{"num_hidden_layers": 12, "hidden_size": 384, "n_experts": 40, "experts_per_token": 6, "d_expert": 64, "d_shared_expert": 0, "hidden_act": "swiglu", "moe_layers": [0, 1, 2, 3, 4, 5, 6, 7, 8, 9, 10, 11], "router_score": "softmax", "normalize_top_k": true, "routed_scale": 1.0, "balance_loss": 0.00464, "balance_bias": false, "router_z_loss": 0.001, "init_std_router": 0.0169, "lr_router": 0.000941, "num_attention_heads": 6, "num_key_value_heads": 6, "head_dim": 96, "vocab_size": 13693, "norm": "rmsnorm", "norm_place": "pre", "norm_eps": 1e-06, "positions": "rope", "rope_theta": 10000.0, "rope_fraction": 1.0, "qk_norm": false, "attn_scale": 0.102, "tie_word_embeddings": false, "parallel_block": false, "init": "normal", "init_std_qkv": 0.026, "init_std_o": 0.0, "init_std_up": 0.026, "init_std_down": 0.0, "optimizer": "adam_variant", "learning_rate": 0.000617, "beta1": 0.95, "beta2": 0.98, "weight_decay": 0.0, "lr_head": 0.00453, "warmup_steps": 312, "schedule": "wsd", "decay_fraction": 0.716, "decay_shape": "sqrt", "final_lr_fraction": 0.0, "batch_tokens": 32768, "max_seq_len": 1024, "doc_mask": true, "train_tokens": 317900000, "max_steps": 9702, "dataset": "wikipedia_en"}
Below are experts of layer 5 (counted from 0) of a mixture-of-experts language model. Rows are named gate (a neuron's input weights, with its number), up (a neuron's input weights, with its number), down (a neuron's output weights, with its number) and show model dimensions 64-127. Each number is 128 + 24 x the weight over its row's rms, rounded and kept within 0 to 255. Numbers have three digits each.
Before each expert's rows: "raises" lists some tokens whose logits its average output raises strongly, later layers aside. This comes from a sample of Wikipedia text that the model never trained on.

# expert 28
raises: "-", "(", "-n"
gate0:125156064130121144119128134110112107141146114125157123107122120141102133149122118083142114142121138119112095141127134107135104123111179126091165144137132126140148110147197134136118183105102158
up0:121143121094159171172166148146128148148120157114096154174131128177158091162135085093103145106101106157121117112116127138151154119141088084182126101100109105128099146092102115134081098114130124
down0:130164149096174151112121154125095108094094100143163140182127159147089089110153128143116101127134116104114120183114142097121125143128135146147126151169119114130139134096129167138096115100130118
gate1:130150115160104114134092111165103104190127118122128138178163080112133113130162146167163167138146127150118089084124120130114109178095129147097130105114145124097117129091179129110131143107047180
up1:114094113156129159106134140105153170121104156127103161139145113125107109144125095110076118080108104096156128151110147113160142088120093110178137131097098144151160097134134136116140117126192087
down1:166102120100141144120138111110159141125142109118165087102105137118146157128121153115164113114165161095135102149147135152111150110064146123112108125135124092120117163118097127123154106094153129
gate2:124112139098115129163104127113114085173104087119156099109116109138121118139154155124168099176146080094132130103116085122109122149151152176114123123111123119150158106158179129121157125138116126
up2:129130130096147119104146097172154121135127179095136112106117105112092113135160108110169058090129113079158146111132109154148143128096141109088137106115155086171118124173161103137174111158118160
down2:126084124131094134147111103102132163142130131123151151113098116107128155201102119110121087093131137102145142111142143118118152134136130144089133137137093087158187136145179083126139119119092147
gate3:131122132163135146172161137125177084146120152109124123119123143130097097149168148146140176162111096181169129098127145110106134164115119099135122145137119162087127113109155167126161151152085139
up3:125135125132124124124126108115084138149091116124107140148147106150126118145112106143100118115088089110098096137091133104171149096111116121150154088125144117127150100123144135120141137124134116
down3:143135142107146121108126107116163106111163063157155121111117164129172201109119124092165095151145162119150130130129122152115125105119127157165087160135114099136094115155131135147130085141148097

# expert 18
raises: " of", " was", "\n", ":"
gate0:075165106162122114148148131163095110140129120156143157127124102143118126108107160087137135106127120134114134103096141157160162199110136124102171094105097144147114122114133149134141110097118146
up0:129171101138119098136135111128117117122125106138150135116126152115145162170125126117141161149087158144130136121138094132145106154095184135075116118159079162144138113136139105121143137073131148
down0:113135114116122150129167135094096146156115139101169116136167090076054112141162138081141140134138151164128112135105101132152130214182124135109118116130125126151187089133125097157147120137117148
gate1:113154119144116138109107113129109138135136161127138100154183132141142094127141154133121109157111091129141106081109140142099144148122116142136153135124113146129139101135135141090101157119129166
up1:148149122120157131072138099126100125129142122172138125122136156133149138107144134111136097161132124111167137103135119107119142166136166152132145126120115132082128082145091147114112153122145105
down1:075123136139134084158104144094129169158097146128143132157132128121085095101124114141104175147126094110159115137159126104140150120095115132145164125100135135163154095126116180097152140111115127
gate2:078122159138127166118129134077103124122129177098156137128138100200138142163138064108114069093115129157150176118153122154120141190146131123132109114148121103120116145124128144093142124159138146
up2:136111158136138094120130139137126127096171084120133117154095145170154130186157133128124108129104140128143156135142130106120118099147152133101107164118125145180109104136117159132138186135143111
down2:154139110095120114128085112136143123178137066098104161146122134101155104141176077159145141166126124107127124126110121140107083125077164116111110158135092152087081095142112154125096193134102130
gate3:116175114141146110102076136124124087114095162143095120108144124133151115117101127145122109139122146146158117142137154124121114109082154126113110147124156119103105161105123119121123143141095155
up3:142143116118140162127144159137132146116119131127162115138168094143083114129171133097099125118151130143127140160120168069141142171113119136161150097137126162113158103135087135138159115140125133
down3:136160159170127145125112145089135105148089182126119128138162124158051124099114130113149117145153130124126155141107146175155149133131150149145133129144152122121130121141128119111082182122133156

# expert 17
raises: "2", "3", "1", "0"
gate0:092188122170099110198072131173158112124118104138137111163123114126147090125124114102148131156117132102147097128091134118136144095126152131128151124121095146109165153136137152111129149139091110
up0:110166114103115123126166166103099137173140144156149154127133139113083160147134120120115141160142117153109139150142145123142148157154130158127122110127137121122111138115109109150176063097088147
down0:142183085145175101124140132176116136121135099140121133112167129135125085115171086140150127108168107138126074166144153163115103166106142145150143124186146090133132156121119116142159116111107069
gate1:142103163145123088187112074179157100159072136155141151172100145154142107138143093123113132117148108079139127134080094090145103108152118112101145089111100148119124131114153154144139152130098128
up1:136151089137139109134129130101130151145095149136112116143091147118101090148121123126140102100107128096150153111088112145122143131136130138170157125110143155162143103108125154165153155124091091
down1:141158112158101145182084149123128145190125139120094163166107101123125113150089149124107088135126156133127138095145131160096152122103120145134148154130167105066140115118171132119166124080118103
gate2:166154099140155151119145146158076083108120149114120119113137138118100114135147132096138110123126120120096128131122150114097115151078153149104071121136151114196133154109111124113123136130109130
up2:071122175153110068131118110108105203111144086069125110123125117118148114128130148124101155169078108149126131145139124154140150096162129116165107126130081152112132114113099113145108183132107130
down2:141158152079157169098117111170085095146096174114176116154155123130140109097141115113201134106166138110102130142131139141143117137114137139081083112172127101141122128155141071116147120150116101
gate3:155166085095139117104147115135154173126142145121145115139151069114091125121150126184089140160198133094085162126122182121113124126135136136139106086124133152133123093121137122116136118122151131
up3:160119186134107099133132113149150144148121122167184129127137150134170154101093130076126108131120111120142117139136085118152076152155137148122117147182138104129114150148130139147143105139084133
down3:094121118133118125089127097107127120106114142097130111179166082105150147099123163119144138141147158161100131123161117115124117123106111144102107134137112128137069111114090137128175143122160112

# expert 22
raises: "ump", "5", "ly", "4", "fl", "6"
gate0:108155127160116095151078179156115102114122143123114128173118139153103119094096111135123142159097115138149138139150114160148162118118105122113111111133114138100125133116145102112171159074109135
up0:097132142134096097147093190153157102121148143116163141180182121145110110088099145187124164158138132141135094141170101156140141094122121154099113123127132137151126129131131146129146163107118123
down0:117125143095137130098086115132095104112142139154129132101116091129159139139136067110106095132137137122082107118129154078152138105127125149114163096150161101117133097108161131119122085150132143
gate1:116147143127141109081123143163080113105111121154109138163170143180095113126083151099143078132114126157112125106147130067120127080146162111136105134129092120138171129137108133137125142101132106
up1:110095154137140099127132156186122096102147117125129113106134157129150109099138161112129099159140111161109152162175104077094129086145168163116139125133084124172121166140120125082187125107143159
down1:167120134112103147117130146140140153111113126146160137102141113140130142149114150128114133143113124143136114138110193141153120147153119133101132136128122106089155073129106127110093115119130134
gate2:126127097157133077139115162156126123131116128149138107098152119121095103108095105140110175115136163156115118150113078096150137095105121144112127085139127085117142111105104136115146130099105135
up2:105154143148074163142128142119133097128115147152168154123152148111106153147137139136125100161116131116163118121140172166118128103180155126127119140116116150079138129129112110118143180108137121
down2:075142142121113169155095112147128141129107181168126128133179158148141146121107065110139115128134142160145137112136155117149151134136171113109147124170105153093100110108164120130135080151170131
gate3:113134133117122091122123122120125150148131138133137109166160145127074119126152128147124122120136141117203117128140119129179139119127149172119155119110131111132148099178113155135129126083102110
up3:099164140119136154129106123140096105135117147136165121107094116139177119122157109097115142134116118161120114125097164126104105144142131097151147107138132164126136169076126109130136109142105176
down3:096113146108134166178135134126107141127158125136141126129153160120090125202124107107118145093065147131203140118102108113137124076159146139109122140128151122120151137136145136134134117141137149

# expert 7
raises: ",", "s", "-", " and", "1"
gate0:105162144117154184157125176203096122154138158141142104107155146147108124121088124128106141094126129090137131134113150106109112163119165112118106118111133097127139136139152110096127123131143086
up0:071087093166119103095154132137136134163097131102080118119130141141089122117124109129107150090117124161133127085120126096131148138116138116044141109120174128101142119121149135117135130109105140
down0:154143123115145141097122147115131105120152150124081101115126082105119131114139147133113121047132117138136104148124090141092107147130119116062126131068115161119141134065119158142094140101120146
gate1:140163127066128112128102187117129071137169158167110152143134123124132108124125153130113132167114111101105113106121137092170169100144170126083147166143138169169110116148149122097076176125115176
up1:120151122158126119165137071152141109127119135153138134166110123131147143146140086096116113088084079150145132147107130129082079135131147140139171112152131109128139110084202146154161127138157144
down1:136111135154120159168171113108120119113112058116070118121088134101125119151139144158122121148123155106156149118165110134110107072129139103125101145128109143151147120140151169122144123166132103
gate2:170109146119109140169191116135120118117101105117126137101103155147124135151141132170151107172145128151146134134121090125096132110136079143155141110110150121123129094111129158099163136110135137
up2:095107104108151090153090139121120101115142137108077107142158104141166144153126104110130120107146142122086159117116123140134097150136130126118132157119147139112157182116130141115123121111118151
down2:126126122117153148155158157095122162140097112107084109174129108078116134139128082102185151108142136111118143146132109095131130099136138126147123088133154130120122111133091157115102141127123122
gate3:110147076135133125150106125093092105134142169121108158135142101154102097131125118114125111120130133134152096149094117124113135098065103150133107120113144166118100115104119094084135140114119103
up3:116121148121148168153101150136101148140152179137134113165142120160175147160170100094066093180098110123125129135112076154127152106098143117090120108110091128140164116148147152150111121142109162
down3:120138157088143163114147112113114117138147137102159150148119176136130153128149133129077121123116165139107144144159092121142128137123130071100113096124134147149112104131127135138155173178089145

# expert 23
raises: "1", "8", "2", "6", "it", "5"
gate0:102163129107127097115136118138145127130139158128143131131106121156152109120154091115120138129126128135120144131118132133132132139113140108121146139135094179078127122081096123094084134146180150
up0:090105156142143104107149133130123148149138115085147113114111140125171116149178084174141145144082131095054111129088103115090151136127135108113144142153157171138151097125138138140066132117147144
down0:115156120148128118133107148104131125135140159081099090111090087083151174123135132156140127127117151142106103141124127150094103076134172095099118150134130112170086121140078130130131110138142110
gate1:113126139177088103169118120140102109139102165166075138136099138136154113162153111137094158135101125177137150115114129134172136171095115100141156118099135138148125123111134153097133136104111157
up1:152121125118153116136144143125165165123095148122108144102172114068115147134116131135136133113127091151102116105112103151119127102158126101102088122084139106101093129136122136124152145131137121
down1:125151101121177131125118101146175158120139150128106165103086132098152162097106133109132138145111136089079117104139108120105171135123128087147120131096103122153081089104119122179108142138126108
gate2:116104113176138110118117110124098147108142114107120138119078106119142141083113145176130150103093131133114111113146140103114114103116102109142120142115123124109096169124127142121091140134115074
up2:153089141150094172158082098085099153102126141178104127153142128143154106138137134088147121079096122127162121138162098109186135129145160139115134176143094104141117126124138127134131105136130100
down2:106124130121122143182153170116157084151176143104084139155121145114103159152159115156146102153146153092115147138190086145116106125112162155113081112147146101101097090114114165172089136113132153
gate3:147164124136103151154109118111122115104105126134139125136126118100160165145128130094107165137136146138160149112118130145088186142161071145170140126113102190157134168105123150123182119134125140
up3:142132138098127108101150131110147137119105116127140138109111104106127134139138148124118139131139146109134148088120133134131183114179104125169124120089131138165136123117080111105137149129120105
down3:133112105139116171139134116143140162121120144120099143101119141152135168121117129144132093072110107070093153114110119142158125101078123146110088133144144103102094129128150109108138129047126120

# expert 31
raises: ".\n", ".", ".\n\n"
gate0:127195136112151102108135175125139107139118169130155143140135101122083111150172122090114145159157096131126100077135129101176127118169100140111150137134107148095141161148146086124128153144127117
up0:167166152096115151106177177163139099174160167116096119126142143116173126116137110130089142133131172124117182174115101092093130127144123154150136119151065108111096115124117104139136123084117124
down0:116135114155129160130104147113156149117149127098142151137099107125174157132129124102155091090138160128136095145199091160137141142109125135153149152152103085134106150155114121130148139144189141
gate1:135114078117122120079110158065107126087117141136096104148155117128153141146105153181091154119142102162136128113128112163183141109141071108123119123132151128177146119124129161126152118122128171
up1:140137165163067127141134121171153129145120114150116136138126111135148147136100102120136108147100102123114093108130177122094075129098150140142129147118085100095133089128105150125145139128077124
down1:062091097153109116099097174095156150152101107153133086117179109143162102149158128149105163129134104113097133093118154118118168088096112138101147124115128136095141126099119146124099139119078143
gate2:129133102103104137142112127131074110154136172140140159165146093156092095114152071130104110149102109142134131135109132126156129136106115074130136162132129142110116127106126123075157165092132104
up2:117157122160158115120096099121136136125140158123117116144145145125148144100135159151101140134119114082116117146111110164166135195088129142121131151126137163112137105125157097138133161115114124
down2:120161129146125116106103103114080145137106125159125174101106131131098130112144145132177112132129171115140142142128147135128120153148159136171136147146122132120083156154127105114148102124117109
gate3:147136127115145144137130144138104145152130122135151117144131151171112148118116142091159121113130121133144090133131151111171125102144161138177107096128118144164108144141166099125163108125137119
up3:133107150128133127117123117119138090137121101138131140082142115110121097117096103124121129142106118112115105120126109104139146143150132165134088128089111083112123137108091150119127197153134164
down3:143149144145100089135135125093164115174134116135141166163110096119099094119097148163125097125134093150101083095163101107175117117165129161130144149100122134086141130121139128137100145107121109

# expert 15
raises: "um", "ors", "ary", "k"
gate0:183094087154114192135121147156145120124108103122120145141098161144155121131115148104164145157130116070123134129113158133130134125125142143129141115157078115158154075129172131085161166115129143
up0:182148133108098149085160112127113126113144086150121116093092138095146153142141175119154094130132141072108172135134107173120142151139132130097136117138139121173112110148154146124168138136109158
down0:086123160119116112120130136102105115117165168126127126109136112134134157097107111140081115108100164120094160116138119158120109106177109108135136149082138159124129141109115127097112128173128109
gate1:135121150086162136061133099131105140137137114147133101110123141139124115169145141087125153083164128139173168131104082149119147130142103105120109111103085111094136139144105113146167098111118176
up1:105111140138123115143147131127129163134121138132142114106101122138155095138138138129103133107108128133166142131081138114165089129094119119113150122135165173159187122155153156130129174135084104
down1:137105116126162118127094118146094140121150115108125155165136158139093165107134142107186141122151123164152130150138161141097123123118156145142117119092141129083075185123116145119157089113144107
gate2:153121135143126088101145141095127120157147156167124130131105108136123133102180095131090131068157152147136156144129138132130125137147143097135124119113144129092121104114145118145167131095132136
up2:110160136115117144153081054145153145171109118105125139144136123132072119119094128112125140174136106103121082085103095098163136134148114119135152150106147116156133097112102135126099180139129097
down2:123056114153137100102140164114143081090156121168098136119167081118131140109121108119113137113161127145134102121151114087133138125146201133125162101098141137166128107137116152142151130119131093
gate3:164151076125094165109143108085148167139147177143138124137130099132114156124149116115137144085125144105110166125117149146123139149147127114120109128134126120152097158152137093140146133140123141
up3:172104140163086150122123138156125104112150094146135089114143103109130134136121143119121177150119142142133132203077135113115091146118150146084135139098130099112115139129147162136110119062045084
down3:115155119115125146136070114133146174161105177122164176139131129107129135122112107142119129109098115160100094109187130130137105104158136104156154132131110129142179101115077108134178136128170118

# expert 37
raises: ",", " (", " of", "1", "."
gate0:139110179156144174137114171143112116153141134101132114135157112116112104161178121134099129093121139120163133125093081142169120120115167128139147144137097130113132137122123134118122179119101126
up0:142098155143142152163132108090152120127126140125158104102174119093114168140113148142125105096143159112114152119137091144141090102137154131117176142162115147135123133155122104119060148158140077
down0:156094121122138087079115158108119143152109116102159143148174113105101104158131145110107130136131116112128146130122078132181121147099092114106159144113121132112138155171109118113084131116075106
gate1:168134123138160117171151154139153076155123145170157129117118121128136123169140116111109174089083122165123118113103194087156108149143131093103150156137103160097131092114128132121118136104118156
up1:138095100083164162128146137127181101148151117155110159124081180106147107133142143153097192130110145120064071123142147124139122165105157105122087135156097130114103162157124113089126145148148167
down1:149157121089113165111152157129139109156134111081087194144147123112172120126158118185128146143085114133108078105135126150091110134119108138124119134162136164154149171142135109099155134118123164
gate2:123130105146123151126150188147108111136138154157103148129137138100130120145130123154127109155124101128136128129112131127179140111128091126093120105132170136133109147118159109098113157111073153
up2:105133124120111104152077113119112119167123161108118110153121117117157126145114142099075132150116111151132108136096135135142148143142112143133132125072085148123125114097144144096127117117122080
down2:136130105098133138153173124127145110132095118147144089109110103127156187111124126118115113139164124089144133128112073116108145100163131150094090091127116117136125116115133153145129101108110102
gate3:097135152117072150114104138106129123118091148142126147112102112159093105118120072168119138081103119124109109074128109116141148103141122139159154149119055106116164106105156117093158136120181091
up3:091141148107145135079138141102117097113131096163169128096091149165122140105126123102139113149141113103133154154138115141120149146135131141117147135120126140110125123154171151122115125147148134
down3:137134083136102121115121134107095086116113124119171170107146153154110118144147119143105151112139125147134138159114151178137124143128142150132109124092118165167149139116139112089070095142139170

# expert 0
raises: " (", " S", " "
gate0:134108131113198099169094116132108127184150119119091124119087120149083082148147132120145108123119098152167137152147121125150073117134122107127134083106110102112163158105100140128159131111154117
up0:165114149098147049120120110131088097123142107109134104127104133128120130174146171114177094137103101140160101167150144171167093117080138142084143157155143117101107118110078110168120107154127112
down0:126081134121139111115093147075110143131155061139155125110134136181115119125149144119137100112149166122118142147138181136120121107114159116087141155122149120127116175105136108137137155144129136
gate1:109074088135062095114161127099093110108128108169170129156132108147115128170096095105104110180169162116105145111110126107110115124156160102154134136148110141156126155125134115126091145104121109
up1:127103162113136102138115122123131167116158086168138099124124141130110124112144124102131124111128167118161155133150131151103101148159132109101146168129140102140127135165114063137110133099082116
down1:090082089147124123130131134153105134139127117118112090155125167165087089080120145141098104122164157152138123139104139120136133130148106147151127113115143095121129150130135116132109159101077160
gate2:193134123107156132125155102126157127135109127138052139128154105178111110150132129143107106098146152097103083078083109147092100118141099102119120150076131109150131167106130142129149127132095160
up2:114080113121108148114120115158138130113168140132127119079112139129076137142149151138144147112165129189142115112127129096149127096121161119159120106159116186150083126141153090140130112080133155
down2:098088107164127107156178141147145121128155116118069168119107099180100126081134129118174101122123118142122123120143139086129163160116100144102136118129136163088086131094085163125118117123110163
gate3:093136096133138180101124139128137151115140138126115113132141108132138131153136127101107112151100157141160127133092150122138082087141113168122060119127128165096132107120181156109127145126130133
up3:139117121174110105103154135065088110152109093189109114133169151139123135143158123152136074133124114175097102122171145129091116124136121098163159141133152124133163147141118141120078090133124146
down3:135141072161151154141117201166113138145129130125130174126151077118121090155152169125090126147120164155146064098140158161145132113076094164137123108156128119134168106121175147157127151114176128

# expert 30
raises: "ounds", ").\n\n", " campus"
gate0:138114115125117172143090140114110149159137109099080140118148103079139135145170095097105091146117136157127130143115113120117110152108103110090128107111104129134137174104151094093196101123123107
up0:082142124162087170129127155127138091075126147138145132102128113156130143114147099089133133103143119107106115121122143109121184124134115118104164157143156153143128181135100116118136119130080129
down0:143127149124142145143114128091080146130114123107112156155123090124155137151152075080108140124120125169100147079103106095128150126122142104119171124120128141161124158108125105126167110118096144
gate1:136055157118172155133138131143116154176153119118156153120086107095134118186136094141131150108114158148144098117127138131113122157142095109167152089132110133156131131090123141162177162142145116
up1:145169141111142112094132078166153088101107132112104104091131128092140146125113134113129124126120133120107159140148106123133152168171122136165102126116095164096091128151111109129125130106110111
down1:142171127134123108166135115173127139152157122119142138130098126096147162098128142110117149130117101129149123129136115101125159097106098122146154113131118113113102168081159153149143099105132178
gate2:115118090149141130142158145165096131146147162113123145151132132098123122142105143183159117132114102174106095092164098142107136112108147115111133113124133146150122105115105142124145135129174098
up2:119139168122097056115169117130152126119111114102133101127170125090124138148146080151116138114144124113143123079086109119096136149150138136077141118137118140170147139129134133118107135147107135
down2:112126108138132114093108113136153152080097156171146097111142138107127138122069109129104171129169138158163141143083172115096120137158139140110135137095130110138136120166134142126141150092101115
gate3:175125135104152133132100084108143073122171148113119148156090122123139134104128079124146115131122113151095127143138149136098112105168148107106097093155121137125108183158131111140132167148127136
up3:142133099172087141117162117143113136119127127133091151133120127116116135134165112160118075107099087133111142113159160136134159151154128113155155148132144155162151148154148132109141096162114122
down3:151117108109153119147125080109165123116108135146136114154142132127138140073146129117146125094153163111138132138104145122111134085121152174121077128132163139113118122126120114149146101132156116

# expert 10
raises: ".", ".\n\n", ".\n", "6", "7", "5"
gate0:135169104132149116126130131109114144133118161142146150157107140154110110122114144126125138149149138184145143097122118092134127146144113132141122095103127126161118089166153121104136134119145138
up0:153178142100135088100129140096130176123142123107099137144135120128077114095105133149138073143119143179107174127151086163067106135141117116163117123167167104153098132161110112143160100130137134
down0:113171117125126116115115116123109137141121124145121142138118111115085132128112097134174069154138097125126184139119128121106147149129135127147150180174096130141136121126130174158128152076127139
gate1:139111128142162159134092135102112100164119143139126136135139145149139101122115119116130133162105099146102129125154126138111094115116130100110091123153154157128129118128132125090131150122109149
up1:128136093112183100122116118124138117104121093155122122120103148184119111119103128122131170079131117097130137148150144128121126155171128131111112135106104107135098154128103136123091107152146110
down1:118171131092105150118113104167112088133111114120158117139128111135134171140127127111116133122134136138118132119167118104086147162160158140185096152166106161077089113136195066139129164093126173
gate2:174146112178141097135101177130096113129146114121135158144173139108116112125120134090128150130112117124123130081091160170138157164126127109125096121105123115130138104148117097110151117101134165
up2:109110110115148126144102057119113119119102098099084126100141113129177066158130103117118145090134152118129123153129081121159136112100142152153062139126107183110100113143128129089127089137123146
down2:149113125147119112177141168103128146161127136091116111167142090155098115132143140146121185098109099132116127099116142160146136132138128134101092115105111166104142073116147128114128163101118140
gate3:119141094129097105116104151134125120133109188142154141130151143149139130112147129135145113130111110087092098079150129126138162087138144133107142125097123117119117115172108136157140121107164105
up3:130130103130095099135156179088150133129104108141150146100111109126161112138121126135149108103129155172104080075103085076092191128112105152113146131146109112146127105156150115123154096124132096
down3:129118132140097164139128127081139132142150119115157142124086164137106116150147118143162127139148112138103159106129117149091095127134135133106123166151075144129101104140131137096093107108139141

# expert 25
raises: "0", "1", "2", "3", "8", "6"
gate0:142146137114167138119151115120135156101097142135151115092162119114106146141133139174147163169146145165073125124113105132126128118111137136109095126126133160118156123098123120153136096121141101
up0:132111125138114122147115148129065100133095140123117133175113132162128116130139108083084120088105108126161125123107184113124130141096115102196132138118128112119124086117103151111139161104077152
down0:119141133145137119102141099131116127120074149100133136095163124154093135087132123150183150152138173141093147090081098109156146103121157130127127098148117132119138126087124163135151076145129100
gate1:122140130128119148091191146093146125106123163092110115124130102133100140175164167112113077125107143115166118110124132128103124146140132131132145114147159141196164171166141094087162108170158190
up1:114138129105115154105194098130167141094166138132140126101090127154097154154159156112151083159103148144172134094115148144074120114174152115127127114126149108192155131153136112114125109153150130
down1:123137102098164127123087130128109087131130111111140152097141134118129129086157096126141150169143092128054141134125106161114131155130103131121121080103149141131141078119131163170124094158108076
gate2:094162121129133110105107153082153153122171129135143133113155123105155134129165115107130099128098123117105113108151101121142130150129114135094141157123137097123134110130104134145073140143122111
up2:150161126115078112131098136159115118127128127122093139172132163149091133139093134118142144179127134102149118076118127092148156185171126117137091138152156114087127118147158129108109123088120100
down2:121057127118147169120156124112180139146117118133156143145097104088150065106143129158189105096107138157113128121097138111115115106097160102140164122123110123193134199122108113111095152140150157
gate3:100124093114148106136135190127134095123146113096086168166158107117099120086109135176119154116130119117166124154149151086143069101127149129149135132102166103141121146098122135129178145122122132
up3:148101125150093149093113092121144154109103140130125120134128094114165116182176122101137104141101129136124109123112136111179148137124108091118141101117105153104147104131080138127098119124129122
down3:109141125128086127155144139136161107148141069103126154167113118118146118094126090175141140122104136140093134149090109107119119111080186118111139132139131123091119112124099111154083155129142107